{
  "n_layer": 9,
  "n_experts": 64,
  "moe_layers": [2, 3, 4, 5, 6, 7, 8],
  "normalize_top_k": true,
  "routed_scale": 2.5,
  "n_groups": 8,
  "groups_per_token": 3,
  "norm_eps": 1e-05,
  "lr": 0.00306,
  "seq_len": 512,
  "steps": 2878
}
Below are experts of layer 4 (counted from 0) of a mixture-of-experts language model. Rows are named gate (a neuron's input weights, with its number), up (a neuron's input weights, with its number) and show model dimensions 288-383. Each number is 50 + 10 x the weight over its row's rms, rounded and kept within 0 to 99.
Before each expert's rows: a language model's description of what the expert responds to. This comes from a sample of Wikipedia text that the model never trained on.

# expert 42
It responds to: Middle digits in table scores and coordinates, plus short word-starting pieces like v in versus, p, c, km.
gate0:55 38 44 48 26 48 46 67 65 69 41 40 57 65 38 43 45 43 38 67 43 68 59 61 47 43 51 49 73 53 62 40 64 43 29 52 54 33 43 44 72 39 46 50 55 68 53 54 48 50 43 47 46 44 47 53 61 59 66 50 42 45 51 58 58 46 52 62 51 41 47 61 48 47 59 58 34 47 72 65 56 56 52 63 49 61 48 47 49 61 51 52 60 36 45 39
up0:44 29 58 52 43 47 49 48 63 52 42 46 58 68 35 50 49 42 32 59 54 41 51 36 56 50 45 59 39 63 83 42 63 55 47 53 70 45 67 60 55 53 46 41 61 51 61 34 49 54 60 47 61 64 63 59 65 50 46 40 52 54 62 49 52 43 35 47 57 31 64 53 63 42 50 52 35 39 62 69 40 60 47 44 35 32 41 53 45 36 60 58 48 57 63 45
gate1:44 51 47 49 51 58 65 46 63 64 41 42 58 51 50 62 56 35 38 70 47 61 14 52 61 53 41 71 54 42 41 44 47 40 49 48 42 47 68 61 54 58 54 44 50 61 61 32 31 46 36 49 46 62 47 32 61 73 53 50 44 56 59 56 47 59 54 64 58 52 52 52 31 54 22 60 66 45 44 45 48 58 36 43 60 52 49 49 52 28 58 67 54 60 58 46
up1:41 41 51 37 65 49 45 40 60 34 48 61 35 41 57 53 46 54 53 61 54 41 51 58 60 42 49 40 46 51 45 32 47 42 44 45 55 45 59 56 42 42 44 24 53 51 50 51 60 32 64 44 70 30 54 54 54 61 62 30 48 52 54 39 37 52 49 55 57 63 40 47 51 54 48 41 34 55 38 43 52 36 38 60 36 66 40 61 48 32 35 40 34 44 54 53

# expert 41
It responds to: Pipe separators in data tables with TBA or vote cells, plus quantifier words like some, many, several, due.
gate0:44 61 40 53 42 46 56 44 47 34 73 55 69 30 53 50 50 66 45 44 50 57 56 39 40 34 58 36 59 44 57 41 38 59 50 37 68 52 41 50 38 46 48 57 54 38 59 49 45 53 68 37 53 54 46 41 49 45 55 58 56 48 48 19 55 47 62 38 48 42 55 46 51 63 77 55 61 58 51 39 53 45 40 45 54 39 48 42 57 56 57 46 59 62 42 53
up0:45 37 53 38 37 50 52 37 59 40 31 41 55 42 47 43 47 65 67 41 53 65 58 50 40 43 46 52 51 47 34 52 32 63 52 53 54 54 55 47 37 47 54 44 38 71 51 44 58 33 57 48 57 46 32 46 36 67 49 49 60 24 32 51 65 52 54 49 56 54 50 47 47 41 46 57 54 54 64 54 54 37 50 36 72 52 55 33 69 50 62 43 56 45 44 51
gate1:52 54 40 32 45 58 58 46 50 48 45 46 52 62 55 44 41 39 49 61 52 74 66 50 44 39 43 44 55 46 63 42 73 37 58 41 33 47 41 67 55 53 61 43 61 50 49 37 48 54 60 52 39 51 52 51 59 46 50 18 48 42 62 60 44 41 49 37 51 39 57 50 35 44 21 46 47 44 66 44 62 55 45 40 35 42 65 59 65 31 52 51 49 54 59 49
up1:33 50 47 43 42 51 69 39 33 45 50 47 44 55 54 44 44 61 37 61 58 62 51 47 57 53 40 49 46 40 49 54 54 47 79 43 57 68 47 59 63 56 76 37 52 53 59 57 52 45 50 52 49 47 46 43 59 46 51 27 33 51 43 66 46 39 53 43 45 42 53 57 39 69 52 41 45 46 61 40 57 52 58 51 33 46 67 52 67 45 73 53 47 55 55 76

# expert 63
It responds to: Spaces before numeric cells in sports statistics and election tables (appearances, scores, ERA, votes), plus occasional leading digits.
gate0:42 40 75 36 55 42 53 29 33 60 40 44 50 54 29 58 38 68 42 56 52 51 42 30 56 53 41 55 45 44 45 53 60 67 58 40 61 53 56 52 48 33 59 50 48 44 46 42 59 39 32 58 61 50 43 55 56 61 60 43 59 71 50 52 51 47 35 52 49 55 54 46 43 62 44 75 46 39 42 45 45 68 62 54 35 59 48 51 72 58 57 52 44 51 53 68
up0:50 46 55 52 47 35 49 53 33 58 49 67 58 62 47 60 49 66 32 49 56 53 36 36 49 42 61 54 60 37 49 48 43 68 54 51 58 51 44 59 49 45 53 60 50 42 33 43 62 64 61 68 31 56 44 63 55 47 58 56 60 59 49 54 46 36 29 50 39 42 61 37 58 42 52 76 42 54 45 54 44 59 48 35 51 59 48 42 57 67 43 53 54 41 58 50
gate1:40 67 56 35 64 58 41 59 52 63 60 50 43 40 45 55 57 64 54 62 47 54 50 54 44 48 50 58 41 50 54 50 78 55 58 31 45 49 56 46 39 58 58 29 40 49 30 49 48 51 44 53 60 36 38 53 34 32 54 32 55 62 43 37 37 50 48 22 61 54 40 41 53 59 46 52 46 40 35 49 38 45 63 57 56 51 55 50 42 44 27 51 58 46 47 48
up1:53 44 46 77 54 42 53 42 64 47 53 46 65 52 53 56 45 38 35 44 59 44 60 61 53 37 43 40 51 58 36 48 50 42 38 71 52 58 42 46 61 45 53 65 41 43 58 57 55 49 70 44 50 61 62 44 70 62 38 72 37 58 60 56 70 65 49 53 33 23 51 50 56 49 57 45 49 57 48 49 74 45 24 44 33 41 45 47 54 58 51 51 59 39 55 36

# expert 32
It responds to: Spatial and temporal prepositions after located or verbs, such as in, on, at, off, during, within, plus line breaks ending list items.
gate0:49 48 49 48 30 33 46 55 50 50 50 67 32 42 46 65 72 67 59 58 45 43 55 52 34 52 59 53 29 61 53 49 58 48 55 57 40 58 63 46 48 52 56 45 65 43 59 30 55 45 55 57 49 53 64 48 34 47 64 40 52 34 49 53 52 49 43 41 50 44 62 61 61 59 61 58 53 67 66 39 53 41 57 63 42 67 57 61 74 69 60 49 62 54 52 47
up0:30 67 66 54 60 45 49 54 41 38 54 77 54 54 40 40 60 35 50 55 41 40 51 63 38 50 78 40 50 47 62 48 56 54 63 28 57 57 53 39 51 62 51 44 63 59 55 36 52 45 59 59 47 45 57 42 50 38 39 52 44 52 64 61 46 60 66 44 53 50 59 53 63 55 55 51 19 61 58 51 47 35 53 56 44 49 60 56 63 56 57 55 53 40 49 48
gate1:44 38 42 56 72 58 44 52 54 41 51 64 42 54 63 37 49 49 45 65 54 40 58 51 36 40 64 52 39 59 40 42 56 54 48 52 52 57 53 53 44 60 59 33 49 38 54 42 54 34 41 51 48 60 50 47 52 35 46 49 60 62 63 63 57 59 44 62 29 53 51 54 41 58 42 61 43 52 62 34 23 46 32 64 46 59 42 56 50 59 41 52 29 48 50 51
up1:34 48 47 45 32 51 61 42 45 56 50 50 48 47 65 72 39 52 60 49 34 47 38 58 47 61 28 63 32 33 45 57 37 32 49 45 60 43 30 34 58 62 56 59 60 63 61 62 41 57 33 57 41 47 63 45 43 66 37 52 48 66 40 37 71 67 50 46 51 51 40 42 44 56 68 63 33 39 46 38 55 60 63 29 55 37 75 36 43 51 66 49 69 59 52 59

# expert 19
It responds to: Hyphens in compounds and list bullets, e.g. "left-wing", "under-16", "father-in-law", plus short pieces such as de, d, c, un and the prepositions in, of.
gate0:62 59 57 34 33 54 47 40 29 32 69 48 61 37 48 57 54 58 65 49 45 32 48 54 42 60 46 55 44 63 42 48 44 48 29 44 63 56 46 42 43 42 58 51 54 41 56 59 32 59 43 58 36 47 76 46 51 54 53 50 45 44 62 40 57 48 47 47 43 50 42 43 46 52 70 42 53 56 40 46 70 49 45 49 47 48 63 61 60 43 53 63 56 52 54 53
up0:55 56 49 45 44 38 46 44 44 42 53 61 50 51 55 38 46 43 47 56 24 44 42 46 44 57 47 45 54 47 39 54 59 59 55 42 55 40 19 44 61 45 56 55 54 60 47 64 42 44 43 56 36 59 62 48 31 67 43 53 48 53 57 50 48 56 58 46 35 67 46 50 62 25 45 45 50 48 54 50 41 42 65 57 72 64 53 35 60 56 56 52 39 55 66 40
gate1:62 53 56 50 38 47 39 48 53 62 40 36 56 61 52 47 52 55 64 55 49 62 49 50 63 51 59 41 54 65 42 45 50 55 43 61 58 35 46 64 44 48 59 67 23 51 39 53 57 48 41 50 51 68 60 53 61 37 48 55 64 43 46 45 41 42 34 38 55 52 48 52 45 36 41 49 57 47 64 58 67 58 38 55 25 64 45 52 36 52 43 43 37 57 60 44
up1:51 40 52 65 52 61 62 42 63 62 47 82 50 55 40 47 46 54 46 55 47 60 52 65 60 59 67 45 62 61 61 32 43 47 50 42 52 44 38 42 50 55 41 54 54 46 32 60 52 44 59 35 71 44 53 47 59 52 45 45 56 45 47 43 47 67 49 52 45 60 47 55 51 51 45 73 49 63 63 52 68 29 43 53 39 52 31 37 41 41 48 46 45 44 32 49

# expert 43
It responds to: Taxonomy terms and table separators in species articles (Genus, Phylum, Animalia), middle pieces of scientific words like "histolytica" and "adipose", and infobox fields like Weight.
gate0:55 54 43 48 58 48 36 57 50 65 47 50 60 26 33 53 52 53 39 45 48 54 39 39 46 49 50 54 60 52 59 52 50 47 39 41 43 64 52 53 50 48 40 41 31 45 48 43 48 39 37 56 26 53 51 48 38 73 34 41 61 47 44 48 48 52 44 63 50 58 65 62 41 59 43 42 41 55 60 52 68 35 38 55 44 41 52 59 45 63 48 56 33 58 65 49
up0:49 55 28 48 56 79 49 64 52 41 43 66 54 29 41 42 62 58 41 45 51 58 47 26 41 53 35 46 73 52 37 58 63 43 46 50 37 47 55 41 34 32 54 48 24 39 54 45 61 55 53 45 59 49 49 48 65 55 51 50 43 56 51 40 51 60 45 72 36 48 56 52 56 55 59 44 45 51 60 49 43 45 47 62 42 48 56 35 50 54 53 59 47 62 42 45
gate1:44 56 38 49 49 49 75 51 46 60 69 53 54 60 50 55 59 48 42 59 60 43 55 25 39 49 41 55 56 43 39 50 50 51 35 53 55 78 59 57 57 53 35 54 32 50 57 62 34 48 56 56 57 66 68 52 38 65 53 41 57 64 58 41 47 58 56 49 48 61 29 61 67 62 59 57 38 45 63 52 53 45 43 43 50 46 48 44 68 40 59 48 35 44 39 53
up1:37 41 51 62 46 40 46 53 50 60 39 55 40 37 61 41 29 60 65 45 50 30 44 56 50 50 52 42 42 53 34 49 69 48 63 51 51 51 27 56 32 35 51 20 62 52 41 56 55 52 51 33 47 31 49 52 50 42 37 49 44 32 57 59 52 62 34 51 53 43 33 75 41 66 35 51 58 40 60 43 51 67 40 43 39 53 46 41 38 54 51 61 46 50 52 43

# expert 20
It responds to: Dashes in lists, dates and scores, and prepositions like in, from, through, between and by, often at line starts.
gate0:33 71 76 44 57 42 52 52 48 56 62 46 76 47 46 28 58 47 65 40 55 45 43 43 55 34 48 52 66 45 44 39 54 50 49 38 56 39 64 68 50 37 42 43 35 36 52 46 52 38 55 61 33 59 58 64 65 50 57 52 67 69 57 43 60 68 46 54 47 38 43 52 44 43 39 29 47 41 57 40 49 68 56 54 35 45 27 51 48 46 64 64 58 54 47 43
up0:36 65 37 50 35 49 44 36 47 62 52 53 52 41 31 48 65 57 51 53 48 50 56 46 62 44 60 60 43 47 52 41 53 60 54 44 54 34 51 67 48 43 45 54 41 46 58 37 48 44 48 49 52 64 45 59 36 43 52 49 55 63 53 50 45 62 32 47 58 44 39 45 49 35 43 48 46 42 50 26 68 61 65 74 41 51 49 35 38 41 43 54 53 43 34 49
gate1:71 32 67 50 44 51 49 44 59 16 35 34 52 40 55 49 67 55 67 48 48 34 37 40 58 51 37 36 71 56 47 62 46 48 71 48 36 51 41 61 54 69 47 39 49 40 52 26 34 45 43 50 56 50 53 58 32 52 43 58 62 56 70 59 38 48 52 49 41 64 50 49 46 61 55 54 64 53 65 56 43 65 52 61 46 77 64 38 57 53 46 41 50 67 46 49
up1:60 47 42 40 58 45 57 37 61 76 58 64 60 39 59 47 44 43 51 53 39 62 39 40 38 41 36 59 55 49 32 42 48 41 56 39 51 56 62 66 43 40 53 49 63 48 49 58 47 60 56 49 58 45 40 60 68 38 46 51 54 63 52 51 58 43 35 39 65 51 43 35 43 53 56 49 51 53 47 57 48 76 49 42 27 63 41 62 54 41 72 56 52 42 33 53

# expert 5
It responds to: Pipe and semicolon separators between cells in sports, election and results tables, plus month names in dates like 23 March 1990.
gate0:53 09 35 53 55 60 46 75 62 55 69 38 41 40 33 34 51 42 43 55 39 47 39 59 48 42 44 53 52 54 38 39 55 52 32 57 41 55 47 43 59 39 68 65 53 43 53 60 49 49 47 54 57 50 59 49 51 67 58 45 44 55 63 41 66 70 52 38 55 58 57 54 35 46 66 57 59 51 38 61 46 54 48 39 45 40 66 60 41 58 35 61 60 60 34 43
up0:54 69 49 57 48 50 63 40 51 41 38 58 55 64 50 60 37 60 53 57 43 58 43 55 55 60 65 40 66 54 65 63 50 49 55 48 64 56 51 47 53 62 31 34 57 45 59 56 51 54 45 44 25 64 57 48 59 46 30 60 66 46 52 48 42 47 59 50 55 43 34 44 41 55 67 58 64 35 60 53 36 67 58 51 36 43 46 49 45 53 54 67 49 34 46 25
gate1:51 51 44 58 42 49 41 58 42 38 69 54 68 55 58 51 51 58 54 43 43 51 38 59 62 69 49 58 55 32 36 48 40 60 27 48 61 53 56 47 35 48 47 62 39 47 45 57 55 30 42 46 31 45 51 51 59 57 48 59 55 64 46 46 52 53 63 42 62 37 44 50 40 47 47 42 71 43 45 49 48 64 59 88 67 43 52 51 52 36 26 41 63 67 45 62
up1:57 61 54 54 48 68 53 39 43 28 58 45 55 64 57 46 61 44 45 43 41 38 36 67 50 64 49 54 38 27 46 40 46 37 29 31 64 51 44 57 49 46 54 46 46 48 53 54 50 36 42 43 21 52 62 52 62 56 39 49 46 46 43 41 68 63 45 57 47 42 47 48 50 47 42 47 64 41 48 52 50 52 72 59 51 52 42 59 49 61 44 41 55 69 58 67

# expert 60
It responds to: Articles and possessive words like the, his, its, their, and possessive s after names such as Henry VIII's, ESPN's.
gate0:22 48 31 39 64 58 47 47 65 40 39 37 48 51 54 69 57 53 44 63 54 41 36 60 39 51 58 48 44 58 53 70 59 39 50 56 60 47 39 67 58 43 59 46 44 20 64 41 64 47 36 64 53 63 60 45 46 42 44 53 60 62 37 43 50 45 60 54 46 45 48 50 47 40 43 57 54 26 53 63 53 46 49 55 51 64 48 39 43 60 64 38 51 42 51 50
up0:67 55 52 59 59 43 51 56 63 53 58 61 39 54 40 47 45 49 36 59 42 73 35 61 61 47 24 58 44 65 79 44 45 62 43 46 73 55 48 68 53 35 73 61 56 46 52 55 60 44 38 53 50 62 32 45 54 52 59 66 53 36 60 53 27 56 47 62 41 45 50 43 45 53 54 54 47 47 64 47 56 51 45 60 47 57 41 56 37 55 59 60 50 59 45 54
gate1:63 33 54 36 48 56 49 45 52 57 51 53 59 60 61 57 49 46 54 42 39 72 57 58 37 46 54 64 55 46 52 50 45 55 48 34 40 47 50 39 54 59 46 39 38 43 56 29 57 76 49 47 48 55 57 48 53 69 42 54 55 62 53 50 54 71 41 49 44 40 37 47 58 43 38 52 66 52 30 50 38 55 77 38 48 50 61 58 52 68 21 53 48 65 65 52
up1:58 48 51 54 34 34 42 48 55 42 55 57 41 56 48 40 45 39 44 64 20 70 59 35 63 35 44 56 58 43 26 50 57 51 53 53 70 37 33 43 47 44 66 61 45 59 56 59 53 56 77 50 63 57 55 38 66 64 60 36 43 50 48 26 51 50 37 62 25 39 50 55 67 51 53 52 58 49 40 38 46 39 57 58 72 57 43 52 58 37 43 49 25 65 41 51

# expert 58
It responds to: Articles, possessives and demonstratives such as the, a, that, his and its, usually after prepositions like of, in, to or for.
gate0:36 57 34 37 53 45 60 62 59 50 40 49 52 66 64 59 51 62 58 77 55 42 61 52 55 51 46 46 50 56 50 41 51 58 51 55 49 41 44 50 46 54 52 33 36 52 43 37 55 72 67 57 46 45 38 50 33 48 49 35 61 62 50 73 62 34 56 54 44 52 45 61 44 49 51 50 51 54 54 59 33 64 64 50 36 43 41 38 75 43 48 56 49 44 44 54
up0:51 48 64 30 57 42 78 41 52 48 40 52 62 36 54 64 34 45 55 58 56 60 61 48 65 44 28 31 52 49 57 39 47 72 52 52 57 55 52 66 46 40 59 44 51 59 54 40 45 34 59 62 64 39 48 53 56 61 48 54 58 46 56 47 45 39 55 60 31 47 29 77 51 40 49 39 60 50 49 65 30 77 53 59 60 51 46 47 57 53 57 58 47 48 43 51
gate1:43 44 48 39 55 46 62 43 56 49 51 51 54 42 53 63 56 33 49 40 44 48 46 46 55 54 47 57 50 32 44 48 54 73 44 40 64 42 39 52 61 62 69 45 47 41 30 50 67 48 53 47 59 52 45 53 59 52 78 45 55 49 57 60 44 43 49 44 55 45 45 48 49 53 37 41 54 45 61 51 56 36 52 41 57 55 64 31 45 58 59 41 51 41 39 51
up1:56 56 47 46 68 56 47 62 44 48 45 40 46 52 62 36 43 49 41 57 56 55 57 50 54 52 58 30 54 50 38 46 49 44 44 52 49 42 33 41 53 51 61 46 47 52 52 46 64 38 29 41 42 60 59 43 63 53 27 42 41 54 34 42 54 53 69 58 63 53 40 48 52 35 60 61 51 62 32 48 69 38 46 72 44 52 28 33 50 54 43 52 43 51 60 44

# expert 34
It responds to: Verbs and links after a subject or clause, such as is, was, has, were, can, and, of, since, plus table pipes.
gate0:31 61 55 61 73 54 39 41 64 59 61 55 62 57 44 40 30 56 51 60 45 39 66 40 64 47 61 54 54 44 52 59 44 31 54 65 55 39 52 58 53 52 43 33 42 51 57 42 47 43 38 60 46 64 55 37 42 45 49 44 47 60 57 39 38 60 48 51 43 37 47 44 46 49 39 70 24 49 59 60 48 61 63 49 54 38 47 32 53 44 49 43 40 43 53 55
up0:44 65 59 54 52 58 41 49 51 51 45 34 74 47 71 33 39 58 34 52 50 41 46 59 50 60 60 50 61 52 49 56 53 44 53 43 54 66 91 53 64 55 49 66 33 47 59 50 81 54 54 50 33 51 54 44 49 38 46 45 57 59 42 36 52 49 57 54 52 56 58 46 45 45 36 55 39 40 61 52 64 50 52 69 52 40 43 51 45 45 44 27 59 57 53 54
gate1:33 52 40 39 54 62 59 54 49 58 47 44 44 41 36 55 40 52 42 40 67 43 60 64 62 71 40 38 60 42 48 56 56 47 47 47 37 50 48 72 50 49 59 42 55 63 37 65 45 61 38 38 31 64 51 23 51 48 62 50 69 50 55 55 37 64 37 46 43 41 42 71 59 45 54 61 51 50 57 52 51 72 60 59 57 42 46 42 58 56 60 50 37 56 54 55
up1:61 47 57 45 49 32 47 55 47 67 68 61 64 65 71 49 53 65 51 59 39 56 49 37 48 41 48 59 45 63 51 42 44 55 51 54 48 56 52 28 58 53 40 53 54 52 56 52 67 43 42 48 65 48 54 62 60 45 48 58 57 52 48 39 50 41 54 41 36 56 53 36 50 54 46 33 50 44 52 52 55 30 52 46 40 66 62 40 40 38 48 55 58 46 58 27

# expert 37
It responds to: Prepositions and auxiliary verbs after a subject or comma in running prose, e.g. in, at, with, of, during, has, had, would, not.
gate0:43 60 28 57 47 48 50 48 60 41 35 55 50 59 51 47 40 49 29 44 31 47 32 33 61 55 55 47 33 44 61 45 61 49 49 61 45 26 73 49 43 56 55 51 46 41 36 43 53 44 49 35 50 58 50 38 46 40 44 40 59 66 45 40 48 27 65 67 50 53 50 62 34 49 51 42 49 61 53 36 62 46 37 51 47 40 42 67 69 63 46 58 41 43 45 39
up0:32 38 73 29 57 63 32 48 41 50 68 45 57 26 49 64 56 57 64 57 33 60 55 59 27 60 49 52 63 60 34 47 42 41 62 22 68 57 32 57 50 54 51 51 50 43 62 59 37 63 50 59 63 51 50 35 38 73 62 58 54 46 69 56 53 53 47 39 61 42 46 37 51 41 52 53 49 45 57 43 41 53 55 56 51 50 54 49 51 29 52 47 66 56 58 52
gate1:59 46 56 38 51 26 68 49 55 37 52 56 59 43 52 60 51 61 61 48 33 43 54 57 50 47 43 52 47 55 45 65 59 62 62 53 49 57 46 37 55 34 43 49 43 48 52 52 46 55 58 40 55 38 41 56 50 36 43 42 48 68 39 61 35 61 58 59 49 46 44 68 44 71 45 56 77 54 36 43 28 38 51 52 46 37 68 57 51 60 60 62 69 41 32 56
up1:56 70 48 53 45 51 34 63 45 37 54 47 46 37 42 55 52 52 73 52 46 41 51 50 61 35 58 40 67 40 54 36 51 48 52 56 58 62 55 54 38 53 49 37 36 55 59 43 60 55 51 39 60 47 61 57 46 52 41 45 65 39 55 68 45 30 50 44 34 44 53 61 53 56 58 52 54 57 56 53 66 44 46 46 31 55 37 47 46 37 53 56 58 52 59 58

# expert 49
It responds to: First names and name fragments of people, places and taxa, e.g. John, Michael, María, Sirius, Tallinn, plus nationality adjectives like American and French.
gate0:57 49 53 28 45 53 32 54 47 35 64 45 64 48 63 47 55 59 58 50 39 39 41 43 42 63 48 43 48 62 35 58 57 36 54 68 55 55 59 44 50 38 55 47 59 45 43 47 62 52 30 66 32 65 27 51 60 44 51 65 45 65 50 40 52 42 76 43 47 61 60 55 50 46 66 61 27 62 58 31 66 53 63 24 62 52 70 56 36 52 43 42 53 55 49 49
up0:30 55 51 37 54 52 38 42 49 43 57 44 46 27 57 45 40 48 45 49 44 48 50 40 60 43 50 47 70 53 47 42 57 66 49 43 35 49 56 53 57 53 73 67 63 68 50 27 59 57 55 47 55 50 30 52 56 66 56 50 51 49 49 45 47 30 55 41 46 72 43 52 48 56 60 45 51 66 38 64 51 41 44 57 52 59 50 52 45 46 55 52 62 55 59 42
gate1:46 50 71 42 49 42 52 48 41 47 46 48 45 42 61 49 48 64 41 38 55 46 41 35 52 50 55 51 54 50 43 43 65 55 66 54 62 35 42 50 46 42 48 53 63 33 77 47 45 46 67 50 31 58 64 50 32 51 52 49 49 56 53 59 44 43 56 48 24 45 44 49 41 55 54 59 57 65 53 42 53 41 62 50 54 49 57 63 39 64 58 60 35 39 56 62
up1:35 42 70 40 50 51 67 39 36 46 49 64 53 32 51 50 58 59 41 45 53 53 48 37 37 35 46 46 57 51 70 49 56 68 49 45 61 46 45 56 39 27 55 26 39 28 46 38 28 48 52 54 46 57 71 42 45 54 51 47 72 54 54 37 54 46 45 54 44 27 39 40 59 50 44 68 43 43 52 49 60 45 46 52 52 47 47 51 36 49 57 37 39 36 48 58

# expert 61
It responds to: Articles and possessive determiners starting noun phrases (the, a, his, its, their), possessive 's after names, and occasional final year digits.
gate0:66 49 43 51 32 57 33 47 45 50 43 50 50 47 52 60 62 34 57 57 38 36 51 52 43 63 69 40 47 50 54 66 47 48 37 63 56 52 51 55 55 70 53 59 44 50 45 42 43 58 40 29 33 34 51 57 51 56 61 53 50 39 51 47 74 37 45 39 55 81 47 45 63 45 53 49 60 42 46 45 43 53 60 34 57 58 44 52 53 57 53 42 54 52 58 60
up0:66 51 43 46 43 47 37 53 45 51 40 51 45 70 57 52 45 48 43 51 47 42 50 41 66 63 49 34 38 56 63 52 56 56 56 52 61 54 58 50 41 73 52 54 32 55 64 66 49 32 37 63 48 44 48 60 53 45 47 58 34 42 59 43 39 46 62 40 51 54 48 33 56 41 48 53 43 61 53 29 49 39 47 37 33 44 67 59 50 48 55 64 44 59 66 43
gate1:47 46 48 67 53 56 69 48 53 38 61 52 41 40 53 50 50 41 45 45 36 62 60 57 44 37 59 49 39 58 43 63 51 51 39 53 45 34 50 52 40 55 43 55 37 53 57 37 39 63 53 59 40 48 45 55 59 73 59 45 50 62 41 52 54 51 48 53 45 42 37 56 38 51 53 50 43 35 41 54 47 41 39 58 55 53 52 54 34 44 72 64 58 39 54 50
up1:45 42 56 54 23 61 54 51 37 54 41 46 46 66 45 35 36 64 59 42 48 59 50 74 46 58 45 59 42 38 47 39 52 60 37 54 59 50 37 50 45 49 48 41 41 49 48 54 65 46 32 47 45 43 56 51 54 60 34 46 59 52 52 48 51 56 44 48 65 51 39 44 41 40 45 64 63 34 47 71 31 68 59 58 44 64 43 48 42 68 37 48 71 36 35 45